Weights of a small mixture-of-experts language model, trained from scratch on English Wikipedia: width 96, 435M tokens.
Below are experts of layer 9 (counted from 0) of a mixture-of-experts language model. Rows are named up (a neuron's input weights, with its number), down (a neuron's output weights, with its number) and show model dimensions 0-95. Each number is 128 + 24 x the weight over its row's rms, rounded and kept within 0 to 255.
Before each expert's rows: "comes after" lists some tokens at least twice as common just before its tokens as in all text. This comes from a sample of Wikipedia text that the model never trained on. Tokens count by the router's weight.

# expert 6
comes after: " l", " L", " ch", " le", " E", " Ch"
up0 [135 153 106 105 115 111  76  89 139 114  77 132 119  97 109 146 121 139 145  96  94 123  96 122 151 118 159 128 104 121 126 116 139  77 136 105 135 138 141  66 164 133 117  97 138 169 114  90 163 123 159  92 115 117 149 102 140 144 135 119 124 117 127 113 144 130 123 130 146 128 115 121 100 121 153 111  95  89 117 118 127 117  82 148 109 114 156 139 145 135 164 107 119 119 202 172]
down0 [116 137 178 133 149 125 134 130 123 124 149 113 130 140 130 112 125 127  97 159 112 100 155 100 116 161 104 148 107 145 166  87 142  82 110 101 104  95  87 185 134 137  95 107 141  87 142 111  69 138 121 162 166 162  94 137 135 107 149 110 125 119 128 128 102 152 126 101 126  91 125 139  87 107 131 153 116  86 130 145  89 157 147 133 124 138 134 105 149 149  90 128 159 155 115 144]
up1 [ 57 165 130 136 142 147 159 136 145 161 113 123 113 117  96 141 125 107 129 116 127 130 106 125 112 107 130 157 156 129 135 119 133 107 133 105 124 135 125 128 159  88 175 138 168 137 185 115  97 123 115 125 133 152 119  94 134  95 120 108  94  90 164 114 122 116 170 131 163  88 126  86 115 170 117 110 148 124 155 134  84 134  98 138 162  72  79 143 117 129 130 142 135 116 129 141]
down1 [ 88 137 153 119 113  77 124 121 105 123 125 139 113  98 122 141 134 124 153 155 157 119 122 129 129 159 144 131 154 148 115  62 155 154  96 108 153 135 120 128  89 153  86 154 150  91 203 144 100 133  99 152 152 114 100 124 128 136 127 123 154 103 134 112 166 146 159 150 117 122 129 151 167 137 117 112 136 148 138  83 125 152 137 102  66 113 124 119 159 114 127 133 100 125 169 121]
up2 [159 114 142  98 113 160 127 109 142 155 141  95 100 133 167 140 143 107 131 174 126 117 118 117 132 170 144 151 152 168  95 138 125 138  99 143 136 175 128 115 116 113 113 180 114 113 120 158 139 164 117 136 129 118 126  88 126  82 142 161  99 104 141 117 134 139 185 129 151 101  74 144 143 149 128 158 146  88 135  87 128 129 155 152 142 141 119 132  95 130 169 141 146 172 153 112]
down2 [117 125  99 129 139 130 140 146 167 117 126 105  81 128  97 126 136 141 146 145 157 149 122 105 126 119 173 106 107 148 145 105 137 123 143 139 141 147 146 102 122 124  75  87  93 102 116 114 141 117 128 125 129 134 164 102 138 104 148 132 201 140  94 117 188 162 134  71 157 115 128 129 119 104  91 145 135 103 153 124 131  99 126  79 182  97 105 135 145 123 126 102 106 134 138 149]
up3 [ 96 156 131 119  96  98 127  93 141 135 118 126  96 132  93 153 117 123 144 134 168  78 130 146 164 116 130 144 113 132 123 117 131 101 107 118 120 106 135 182 149 126 106 153 136  82 109  71 141 115  91  87 124 103 124 138 122  84 124 106 122 107 149 120  98 118  98 115 115 119 132 148 112 141 102 115 137 114 139  98  82  90 110 158 100 145 125 120 130 153  63 141 112  93 175 147]
down3 [160 132 124 131 154 134 131 146 169 154  91  70 157 138 142 140 118 117 187 128 140  89 101 119 127  93  86 147 136  93 134 160 143 129 105 144  89 145  99 132 116 169 111 152  97  95 147 134 159 100  89 135  99 125 128 140 125 159 153 135 141 164 140 130 126 119  80 151 147 116 125 123 143 115 163 147 121 129 167  99 106 112 127 103 128 157 138 160 175 142 121  89 154 132 136 155]
up4 [119 146 108 129 119 177 138 126 147 130 157 129 188 131 142 142 109 127 129 147 140 109 148 123 133 122  96 133  80 134 157 165 137  96 125 135 132 104 154 146 138  91  77 112 152 124 164 121  63 165  98 102 137 127 137 143 152 120 111 102 162 121  69 125 110 160 117 137 131 127 130 131 110 164 121 121 140 112 108  99  77 156 132 141 145 136 163  82 139  93 126 122 122 113  97 169]
down4 [113 104 129 116 109 128 174  92 114 101  58 181 114 141 143 130 140 112 140 106 127 133 146 142  93 109 108  98 152  75 128 115 128 113 129 106 132 135 159 132 126 103 153 136 138 164  92 125 128 114 122 119 145 110 103 123 135  98 113 109 121 121  74 159 136 111 104 155 115 108 109 111 152 139 128 135 144  98 144 139 110 126 147  91 163 111 101 179 118 141 148 103 116 182 164 179]
up5 [129 131 126 104 164 122  79  97 162 122 142 142 149  69 133 111 148  89 125 112 131 179 132 123 121 123 112 124 113 105 122 111 111 122 119 107 143 174 133 128 127 134 139 144 124 168 106 137 107 149  79 163  74 121 147 171 115  85  84 122 115 127 177 115 127 130 142  96 133 156 112 163 141 134  99 143 129 117 118 111  91 177 153 140  76 144 113 127 106 129 123 149 139 165 132 135]
down5 [153 154  98 124 139 111 118 143 116 137 164 122 154 119 124 104  82 162 117 126 129 137  66 162 139 101  78 160 149  89 162 112 135 115 129 128 164 143 153  88 157 151 148 135 107 161 138  95  97 128 128 109 150 132 167 133 139 141 169 126 107  69 179 134 127 143 140 110 111 129 132 101 104 125 146 132  77 146  85 128 106 107 159 140 100 135 130 130 140 133 137 123 117 104  95 110]
up6 [113 155 140 116 173 154 126 154 144 121 161 186 115 180 114 154 146 137 181 123 108 128 157  95 150 151 109 104 142 150 133 121 128 149 138 147 156 152 111 108 152  87  94 122 113  89 128 111 150 180 119 138 134 163 106 148 150 151 128 134 109 148 141 142 102 119 141  76 157 145 144  89 117 126 125 136 161 106 150 112 119 129 141 111 142 150 199 126 114 123 124  90 109 123 136 120]
down6 [136 120 123 142 105 109  85 140 143 131 148 148 142 127 155 102 122 156  69 172 139 159 137 137 124 150 123 120 135  73 119 142 147 139 159 128 132 109  99 124 129 138 152 138 163 145 113  77 115 130 151 164 147 136 146 119 167 156 132 128 134 120 107  98 166  99 107  73 129  97 115 127 117 140 134 175 142 107 104 101  80 116 131 121 136 188 165 184 105 144 113 133 118 120 123 112]
up7 [184  99 117 199 106 150 147  82 143 136 127 118 124 122 128 157 154 125 159 146 142  96  71 103 125 164 128 132 114 147 149 126 130 115 150 136 129 106 123 160 147 128 125 137 138 115 129 102 121 142 114 137 166 139 124 183 143 121 152 133 137 146 140  92 143 138  92 116 122 147 138 105  41 143 123 141 117 122 151 114 127 137 128 147 106 144  97 120  88 134 115 163 115  87  91 147]
down7 [137 104  95 104 105 150 125 126 143  99  99 137 141 134 160 119 140  67 106 156 122 180 158 121  90 139 131 113 101 124 100 166 124 111 115 141 109 160 124 150 112 135 100 151 133 163 109 146 144 121 127 113 114 150 126 114 143 125 146 126 153 106 180  93  94 149 145 115 126 128 142  93 160 130 144 120 113 154  91 143  62 166 128 120 101 156 127 171 125  79 180 123 126 132 124 114]
up8 [124 128 128 156 101  97 103  86 147 168  95 158 146 117 119 123 118 160 124 113 141 131 148 127 109 115 125 169  93 163 113 123 120 136 105 129  96 115 135 121 134 118 141 156 148 151 150 106 130 180  74 124 114 114 110  95 131 159 106 155  88 150  92 173 144 130 116 142 141 116 189 155 164 109 122 162 121 104 133 101  90 146 132 156 147 103 142 133 132  94 159 165 142  97 141 159]
down8 [124 119 126 157 175  98 150 161 151 119 108 139 110 112 117 167 147 116 129 148 107 126 156 147 139 110  78 119 139 110  85 119 173 168 157 163 157 124 103 179 134 123 103 124 126 101 203 123 136 138 133 146 112 146 130 150 133 102 176 124 122  87 111 105 158 133 130 142 103 141 131 101 145 152 135 110 146 133  98 108 192 142 140 128 112 121 111 140 113 145 131 100  99 144  94 108]
up9 [114 148 169 154  98 129 125 115 138 162 138  97  91 105 166 114 109  74 103 122 163 151  93  96 178 122 140 142 123 137 118 134 123 110 116 143 144 133  87 117 121 130 136 119 132 117  95 104 138 155 123 150  95 122 110 121 112  80 120 140  96 122 149 158 131 156 154 121 137 136 149  81 136 152 129 190 114  58 148 105 146 165 126 153 137 139 160 139 104 147 120 111 123 137  98 157]
down9 [133 108 151 154 146 140  83 121  98 145 117 145 113 144 149 147  98 121 117 164 107 128  73 138 113 150  72 140 147 109  90 141  89 155 113 174 133 109 147 152 153 153 135 153 125 147  67 145 151 183 138 139 168 104 165 116 116  84 122 134 133 120 135  91 116 162 119 141 112 139 158 107 156 178 135 142 106 107 115 115 137 150 145 122 117 104 150 125 126 143 130 134 159 122 162 135]
up10 [ 74 181 103 153 106 164 116  90 121 168  98  83 127  90 125 142 134 124 131 168 165 139 148 142 125 117 132 116  96 134 158 165 127 129 155 138 130 123 108 115 110 136 138 170 162 165  78 128 112 111 110 133 106 135 128 116  83 143 112 135 123 106 115 152  78 126 132 142 153 146 107 111 140 147 160 140 133 147 147 144  81 106  97 138 122 167 150 141 166 155 125 135 104 120  98 153]
down10 [139 114 145 137 118 143 149 119 121 121 109 144 113 146 138 190 141 147 160 131 143 141  94 147 117 132 140 136 120 131 121 155 135 109 133 162 154 123 124  93  86 176 148 128  85  92 113 151 135 159 125  95  74 155 140 152 109 140 143 137 106 128 126 134 167 159 131 102 102 157 161 149 132 153 110 144 146 124 131 115 107 101  68 112 100 168 105 130 152 187 112 139 141  73 124 102]
up11 [142 163 112 138 108 148 168 140 103 146 141 151 141 124 155 150 120 121 127 112 148 167 149  75 168 127 117 142 147 114  92 143 146 123 165 136 136 161 127 157 142 142 135 124 140 161 100 155 152 134 111 134 104 121 151 122 106 105 130 141 109 122 122 149 126 145 149 119 114 177 166 156 134 121 143 155 196 123 163 151  88 194 132 117 134 143 166 172 149 132 122 143 160 159 168 120]
down11 [127 133 156  97 126 113 143  83 114 111 131 121 114 129 153 114 108 128 141 114 147 144 158 106 136 122 136 134 121 112 130 120 108 123 166 108 104 133 161 147 159  77 121 160  89  88 152 116 130  99 141 112 107 140 122 127 148  95 124 130 102  91 105 152 136 139 163 125 151 120 168 127 145 138 163 154 150 134 123  73 104 189 128  79 114  79 136 161 122 119 167 119 159 121  72 158]
up12 [122 148 124 177  80 149 101 130 159 144 136 147  97 144 126 140 160 120 135 104 160 118 102 115 156 131 118 141 121 107  88  77 116  92 127 119 107  97 144 156 104 119 105  92 125 139 169 138 152 179 109 141  87 124 127 146 151 129 146 116 153 132 112 107 120 126 135 152 154 148  99 105 105 118 112 113 141 136  70  92 142 151 118 105 124 176 105 133 150 122 133 121  94 112 165 188]
down12 [159  78 107 191 105 104 127 133 125 113  88 110 149 154 131 147 122  99 146 129 149 139 169 118 119 111 138 124 147 132 158 176 162 106 117 140 140 144 131 106 126 116 160  93 132 111 120 157 151 177 144 152 129 101 127 100 128 170 159 157  95 117 116 137 105 141 120 153 119 177 110 112 164  83  83 142 117 144 129 134 142 163 104 111 132 113 126 135 108 126 123 129 173 180 115 116]
up13 [109 114 132 141 102 152  93 110 139 166 159  88 115 127 145 124 105 137 127 140  89 176  93 124 189 117 147 100  89 126 133  79 114 120 120  90 134 115 119 133 106  84 111 140 137 127  92  76 111 137 166 157 140  99 145  94 102  83 155 133 115 146 138 113 112 119 125  91 140 128 122 133  63 142 121 141 167 106 129 133 125 140  92 143 126 106 117 120 109 133 107 161 105 141 119 150]
down13 [ 90 167 107 157 131 121 169 130 106 164 104 119 102 139 115 126 142 123 152 150 158 102 122 125 135  85 111  97 116 118 115  81 126  99 125 157 146 106 125 179 153 122 118 120 103 116 159 146  96 127  89 131 107 120 130 124 141 131  54  95 105 152 137 116 105 109 146 133  91 132 131 101 106  77 154 124 140 137 116 129 171 154 147 121 146 129 128 175 116 146 129 158 128  95 156 173]
up14 [ 87 167 140 115 120 138 149 122 177 121 187  98 113 149 111 145 108 123 102 138 151 135 140 146 154 132 161 150 134 132 142 153 122 143 168 196 118  96 157 105 131 102 121 127 122 168 125 113 127 119 100 133 146 105  92 119 134 123 126 115 126 141 130 146  94 157 131 121 143 128 122  62 145 156 171 173 174 101 142 113  99 134 150 138 124 134 159 137 169 132  94 166 118 127 112 134]
down14 [112 144 141 158 135 155  97 100  97 113 122 138 143 110 154 142 189 111 114 114 122  95 135 119 121 149 118 116 123 116  89 109 141 150 138 114 135  81 140 136 105 138 127 152 159 108 145 143 118 145 166 139 129 114 119 124 112 147  78 152 138  99 132 120 131 163 131 137 180 149 140  80  86 128 123 102 108 178 145 158 114  96 133 114 132 177 187  82 143 103 177 139 121 130 147 125]
up15 [132 114 146 111 132 148 153 149 147 166 111 129 133 119 124 146 158 150 136 140 149 129  93 136 146  93  91 143 100 113  95  81  79  89 124 175 152 112 131 114 134 144 162 115 140 110 131 107 119 123 170 162 150 126 148 129 131 122 108 109 131 109 108 148 132 154 100 139 169 131 119 119 126 159 149 134 112  98 104 179 130  97  99 185  85 155 142 151 143 162 100 158 125  78 125  99]
down15 [109  99 128 139 140 140 120 144  80 136 134 121 150 106 105  97 144 155 104 139 117  77 144  87 146 155 133 112 101  87 118 135 113  97 140  95 154 141  90 133 143 143 106 172  85 158 157 158 120 173 110 157 129 178 114 132 113 125  75 113 160 134 136 139  87 148  95 141 101 137  78  90 122 132 137 138 135 145 129 136 154 129 146 157 123 114 134 144 147  91  93 143 127 132 146 102]
up16 [126 170 104  86 123 120 122 151 133 106 136  88 162 119 117 137 120 115 141 156 167 128 175 109 135 125 147 118 110 126 145 121 161 147 137 119 121 162 107 142 132 117 140 129  69 125  79 147 100 159 111  90 114 127 152 138 118 142  94 118 127  94 126 145 110 133 116 166 150 173 120 165 140 133 139 134 157 147  92 114 117 181 162 122 106  96 115  99 142 124 170 178  93 117 156 158]
down16 [106 124  98  93 119  94 160 157 103 173 113 129 128 155 115  96 118 127 169 110 128  93 138  79 151 147 105 138  94  89 161 164 142 131  96  86 152 144 138 134 154 146 140 157 128 121 150 135 139 126  99 128 115 140 121 150  77 118 129 113 123 123 141 135 143 167 150 154  56 169 119 125 121 139 140 115 146 114 144 108 112 165 111 122 119  99 100 141 103 173 151 112  95 133 159 132]
up17 [102 157 156 114 166 141 152 124 141 138 104 157 130 115  98 158 152 126 169 146 150  87 152 163 146 141 162 127 128 169 146 138 108 144  95 140 144 155 156 160 144 145 121 131 163 150 134 118 101 147 118 169 157 114 133 153 145 146 124 118 168 108 152 117 116 113 130 160 104 186 129  95 101 134 112 130 133  53 157 146 125 160 146 149 103 130 162 124 143 158 164 134 130 148 135 160]
down17 [113 130 147 124 139 120 171  97 114 105 117 131 139 110 143 108 159 169 154 159  79 122  88 101 131 135 120 140 128 154 127 107  92 142  85 137  99 101 138 147 147 135 125 100  80  94 138 126 117  77 140 123 153 132 160 119 128 156  79 133  82  89 117 139 101 122  88 160 166 159 136 183 124 138 113 152 125 138 141 161 134 148  93 131  92 140 123 110  90 139 132 155 114 140 147 137]
up18 [123 170  87  98 109 108 142 115 171 167 119  87 127  99  99 123  96 126 104 131 156 145 128 141 124 106 149 134 167 106 102 175 149 101 132 130 106 107 135 105 119  86  89 116 138 149 122 117 130 159  83 123 128 144 104 154 115 128 130 137 138 103 120 164  79 144 124  98 139 147  91 121  77 155 131 122 103 124 144 117 103 140 101  79 127 110 119 116  94  96 110 111 165 113 102 100]
down18 [155 128 175  67 120 117 133 119 130 111 122 151  86 139  62 104  94 152  99 153 126 145 159  97 125 119 133  90 122 137 172 142 126 106 100 149  76 153  96 122 152 104 112 103 139 159 163 135 150 165 128 147 130 144 104  97 132 114 169 133 106 120 134 137 141 108 100 150 126 112 120 118 105 125 118 119 157 137 145 138 111 125 126 169 147 152 129 134 107 118 120 168  77 139 173 124]
up19 [150 155 143 149 111 154  87 153  84  80 177 155 145 118 100 172  94  94 106 105 129 142  78 111 122 116 148 120 121 126 152 108 138 142 128 138 169 145 129 119 151  84 152 167 170  89 115 141 155  95 116 144 166 113  87 102 119 127 127 117 127 117 132 110 127 115 137 127 145 114 145 139  97  92 123 125 160 117 129 144 134 136 151 121 147 149  99 120 132 154 124 133 151  92 159 186]
down19 [ 74 132  97 102 111 164 128 108 122  80 113 155  96 178 114 111 135  95 145 109 134 122 132  73 106 140 161 127 105 144 165 111 131 162 143  95 160 140 133 119 124 113 127 110 152 121  93 148 180 105 108 117 157 144 100 105 135 118 131 100 123 129 175 113 147 144 140 170  99  90 110 134 146 144 124  90 116 106 148  74 106 119  98 125 124 153 143 147 126 130 127 123 119  80 127 133]
up20 [114 133 128 146 129 139 121 128 152 126 105 112 126 130 120 166 105  73 104 154 143 104 126 130 140  97 100 140 121 134 204 126  99 108 135 123 119 100  90  95 150 129 131 110 157 153 161  92 128 138 110  90  73 108 143 127 137 134 107 148 154 118 125 136 117 113 124 151 176 151 106  98 155 112 134 191 151 110 176  71  93 131 170 142 144 141 112 129 129 139 121 145 140 140 112 146]
down20 [139 117 117 110 108 129  82 160 178 135 152 136 149 134  91 122  90 133 103 134 127 127 159 109 160 113  87 126  98  87  98 153 138 140 164 128 128 180 109 119 136 149 134 145 166 194 104 128 105 103 136 117 116 121 103 106 136 128 142 131 195 155 185 115 104  77 113 159 126 137 132 111 107 116 105 122 118 119 122 138 146 140 157  96 128 170 112 103 146 134 124 130 129 133 150 138]
up21 [131 153 146 132 145 124 102 118 102 120  87 107 142 118 148 119  85  85 181 159 130 140  83 116 147 130 162 142 101 143 142 170 125 171 134 130 104 155 147  98 163 115 136 126 148 154 179 119 152 141 127 124 147 106 118 153 144 119 118 107 165 145 138 105 104  91 138  99 113 118 147 120  66 123  91 152 127 162 164 102 111 132 110 160 134 157 159 125 136 141 169 136 150 116  92 121]
down21 [ 80  84 159  96 130 128 131  77  98 143 136  63 189 155 130 142 120 143 117 108 137 162  95 130 129 124 115 131 119 140 129 139 125 111 133 106 136 119 115 129 167 111 145 154 138 165 123 107 113 180  70 151 118 134 149 145 167 146 171 131 116 118  89 160  91 113 133 143 132 148 157 121 124 126 140 133 109 145 139  78 108 117 121 143 119 133 144 109 117  67 119 138 135 134 109 122]
up22 [ 87 165 151 142 120 156 171  69 138 148 122 156 146 134 116 192 121 110  75 140 171 122 157 166 138 154 125 117 117 138 179 132 111 123 131  98 140 112 152 135 163 134  85 167 119 151 113  95 136 131 120 143 123 171 100 142 161 124 135 139  97 123 150 170 119 148 122 132 144 144 125 117 133 152 140 127 122  98 140 142 115 150 156 107 111 136 129 128 131 101 126 138  82  98 164 159]
down22 [121 118  98 159 103 131 130 167 108 148 146 118 101 145 149 134 137 138  98 123 123 190 126 143  85 111 107 124 199  87 112 136 143 117 115 179 137 116 122 110 121  82 135 119 100  98 122 100 142 126 119 129 120 131  95 177 155 166 125 151 132 178 122 138 133 115 102 116 117  95 123 136 154 117 170 136 146 161 131 128 142 167 106 144 129 135 124 152 126 111 162 134 135 120  62 108]
up23 [112 142 112 142  83 136 113 146 135  92 120 147 164 135 125 113 129 159 123 139 123  79 136 121 136 114 105 131 113 187 180 128 180 133 145 130 141 109 102 126 106 144  92 134 148 132 120 151 105 141 101 172  71 138 130 113 148 153 131 106  94 130 145 160 108 121 138 125 160 163 143 140 118 201 106 157 114  92  87 134 127 119 134 164 107 125 144 145 113 147 173 130 150 140 110 137]
down23 [175 149 165 137 112 136 135 174 124 140 180 157  89 150 103 104  84 100 119 120 120 120 146 158 148 155 107 143 138 126 140 109 138 138  68 154 131 180 141 109 117 145 108 188 129 150 153 150 120 105 143 121 155 114 167 134 107 107 113 140 175 110 113 166 143  99 119 145 130 116 129 102 118 123 114 115 111 168 103 150 102 118 155 161 152 114 121  90 128 116 111  89 127 144 133 119]
up24 [152 150 126 186  79 145 139  97 124 115 106 179 136 140 100  99 119  86 126 132 121 143 158 116  93 133 109 154 125 159 112 169 172 125 151 137 139 116 140 125 148 108 126 141  91 170 142 163 161 127 136 159 140 118 129 151 116 116  95 145 135 179 114 142 143 157 152 109 145 116 141 125 138 126 138 154 144 117 162 123 121 147 102 152 137 115 126 140 133 126 109 109 118 110 191  56]
down24 [159 104 142 129 123 135 149 122 127 122  97 116 104 138 102 114  98 113 114  85 107 149 123 127 159 121  88 144 112 142 111 158 156 127 159  79 127 119 147 143 118 136 121 169 146 140 151 132  77 112 125 149 151 130 101 178  90 131 110 155  74 119 131 125 130 116 168 129 147 157 105 111 144 113  85 136 111 133 166 183 187  89  85 139 113 124 118 148 147 138 133 102 106 157 147 130]
up25 [144  99  99 160 140 137 123 145  67 102  82 109 131 111 111 117 119 127 133 103 172 138 117 104 101  85 158 123 134 120 164 130 137 100 133 146 117 152 113  68  94 147 100 133 138 161 111  74 126 118 121 113 115 118 122 144 147 110 117 119  91 146 144 145  95 163  91  99 167 115 119  88 113 149 123 135 127 112 119 101 118 163  84 102 120 102 110 124  78 124 131 157 125 100 107 131]
down25 [150 124 117 123 158 171 143 131  98 125 114 108 155 102 119 121 103  88 106 100 132  93 130 134 135 129 160 134 115 155 121 124 120 114 140 119 109 124 153 144 109 128 106  98 139 158  95 160 113 114 128 139 139 113 148 144 102 135 119 115 167 158 131 104 186 162 154 120 127  71 121  93 162 110 114  72 118 174  92 176 119 116 131 153 124 126  83  90  92 153 114 112 105 165 139 105]
up26 [116  95 149 179 143 174 113 144 130 128 145  97 152 116 138 133 172 139 119  96 123 174 124 137 144 136 133 114 125 151 128 120 125 172 158 122 153 135 135 116 145 118 128 137  87 199 125  98 123  88 132 131 146 144 160 100 161 120 180 134 136  88 144 161 153 139 154 183 123 118 113 106 124 165 126 160 172 111 153 145 146 114 136 108 125 125 165 140 172 145 127 102 126 118 138 153]
down26 [138 118  85  78 131 144 169 133 123 125 126  71 145 146 117 120 126 138 108 139 154 135 125 127 125 102 133 139  89 132  98 131 131 111  96 167 109 100 142 115 139 135  55 127 112 137 143 135 150  96 152 106 150 146 172 176 123 137 124 139 163 100 129 154 158 136 134 133 141 114 140 141 156 144 109 111 117 127 110 131 167 150 188 107 130  86 131  94 157 115 178 141  86 114 146 110]
up27 [111 146 115 165 130 138 120 114 168 102 150 104 104 155 116 157 103  78 131 122 101  91 135  98  99 127 125 131 112 128 139 105 138 112 121  95 121  98  97 144 211  71 149  99 160 128 136 139 129 127 141 163 140 145 123 148 109 123 105 124 125 118 103 157 108 160 132 134 128 126 135 154 105 165 126 160 167  85 137 134  73 171 131 160 139 143 154 116 109 124 127 167 115 126 145 140]
down27 [130 111 128 142 117 131 135 117  97 141 137 107 114 104 100 146 102  92 150 150 138 153 172 123 110 165 110 133 141 143 140 136 106 167 109 144 150 150 121 125 143 106 109  34 143 103 133 138 139 135 144  90 115 130 158 129  77 147  95 133 130  76 125 111 115 154 125  82 129 170 145 129 127 111 152 120  83 152 125 137 115 117 147 135 121 116 139  76 178 126 137 135  94 135 155  95]
up28 [137 173 158 129  82 124 179 158 141 112 103 127 134 120 132 201 134 139 132 125 110 142 108 125 116 132  98 150 121 135 158 172 138  89 136 176 135 127 141  88 132 129 152 140 156 121 112  98 147 133 119 161 133 141 119 116 144 114 114 143 115 146 152 143 123 118 137 151 181 115 180 124 120 119 148 110 143  84 110 110  96 172 126 130 142 144 144 145 101 107 181 158 140 144 100  85]
down28 [171 109 165 124 115  98 109 120 178 115 112 100 149 105 138 132 176  94 175 122 133 169 142  99 147 101 135 182 160 137 165 142 139 113 132 142 125 129 134 144 101 125 145 140 103 121 132 112 149  76 143 119 162  96 153  97 157 123 149 115  76 145  79 140 111  97 159 177 130 138 150 144 122 150 122 120 139 113 115  99 122  98 155 107 115 158 110 137 158 127 115 111 149 141 122 127]
up29 [151 114  65 152  83 161 158 118 120  98 122  99 163 155 146 138 128 109 172 167 158  87 135 116  72 142 113 136 121 130 158 113 132 132 158 119 117 101 116  91 117 131 110 151 140 131 138  84 110 134  89  98  89 134 144 118 121 148 117 124 117 107 147 133 140 132 148 116 161 125 152 123 147 144 167 165 139  92  95 114 115 153 140 177 132 162 119 125 135 141 122 152 118  86 126  86]
down29 [128 114 152 135 107 125 168 119 151 166 115  99 138 113 154 108 125 167 121 103 127 112  77 142 145 124 149  99 101 125 134  99 105 126 178 148 106 121 168 149 118  84 172  86  93 108 105 102 120 136 140 170  85 138 116 124 145 127 133 153 115 147  78 160 107 116 135 161 114  89 145 114 125 153 131 110 125  76 182 136 126 139 158 142 137 113 167 102 145 103 123 129 137 122 123 147]
up30 [162 159 126 153 109 130 136 143 124 163 103 130 123 134 107 116 112 137 144 133 140 126 113  96 157 142 171 133 125 159 191 156 147 164 123 109 141 108 122 115 104 153 111 138 167  76 119 150 148 108 128 123 154 139 113 118 126 129 145 120 138 151 146 138 161 125 105 165 145 114 131 178 138 162 128 164 186 141 158 127  66 149 110 136  94 178 160 117 147 146 156  94 100 141 137 119]
down30 [107 155 119 113 148  82 124 147 136  92 167 123 120 112 108  75 173 137 132 106 144 129 172 160  61 165 113 102  96 142  87 108  88 139 137 133 135 126 118 134 148 127 119 102 130 181  88 105 150 124 135 122 114 131 104 139 150 144 176 168 100 129 118 124 113 138 150 188 132  90 149 124 103  98 111 119  99 118 127 116 137 103 132 132 127 101  95 144 108 132 128 114 113 148 131 139]
up31 [100 150 158 128 105 109 101 105 158 121 116 112 128 124 138 145  68 100 156 130 141 115 121 111 146 149 126 118 146 144 158 131 136 149 171 113 161 138 153 125 119 139 108 123 116 128 152 120 102 146  95 117  99 152  75 115 124 113 105  74 125 171 132 128 124 102 162 116  88 132 140 105 135 144 145 151 200 101 145 147  56 139 103 135 143 126 142  96 168 119 132 154 121 129 155 103]
down31 [135  78 167 145 135 113 108 137 142 109 115 163 172 172 104 154 175 156 116 108 110 107  84  94  94 118 135 119 107 137 132  87 127 183 183 119 118 113 149 138 130 124 158 133  95 115 156 131 119 139 124 102 110 102 135 137 139 114 154 116 160  85 148 142 124 127 133 105 122 158 146 121 156 125 145 117 145 136 111 166 135 117 109 112 124  79  98 136 110 138 119 169 181 122 141  98]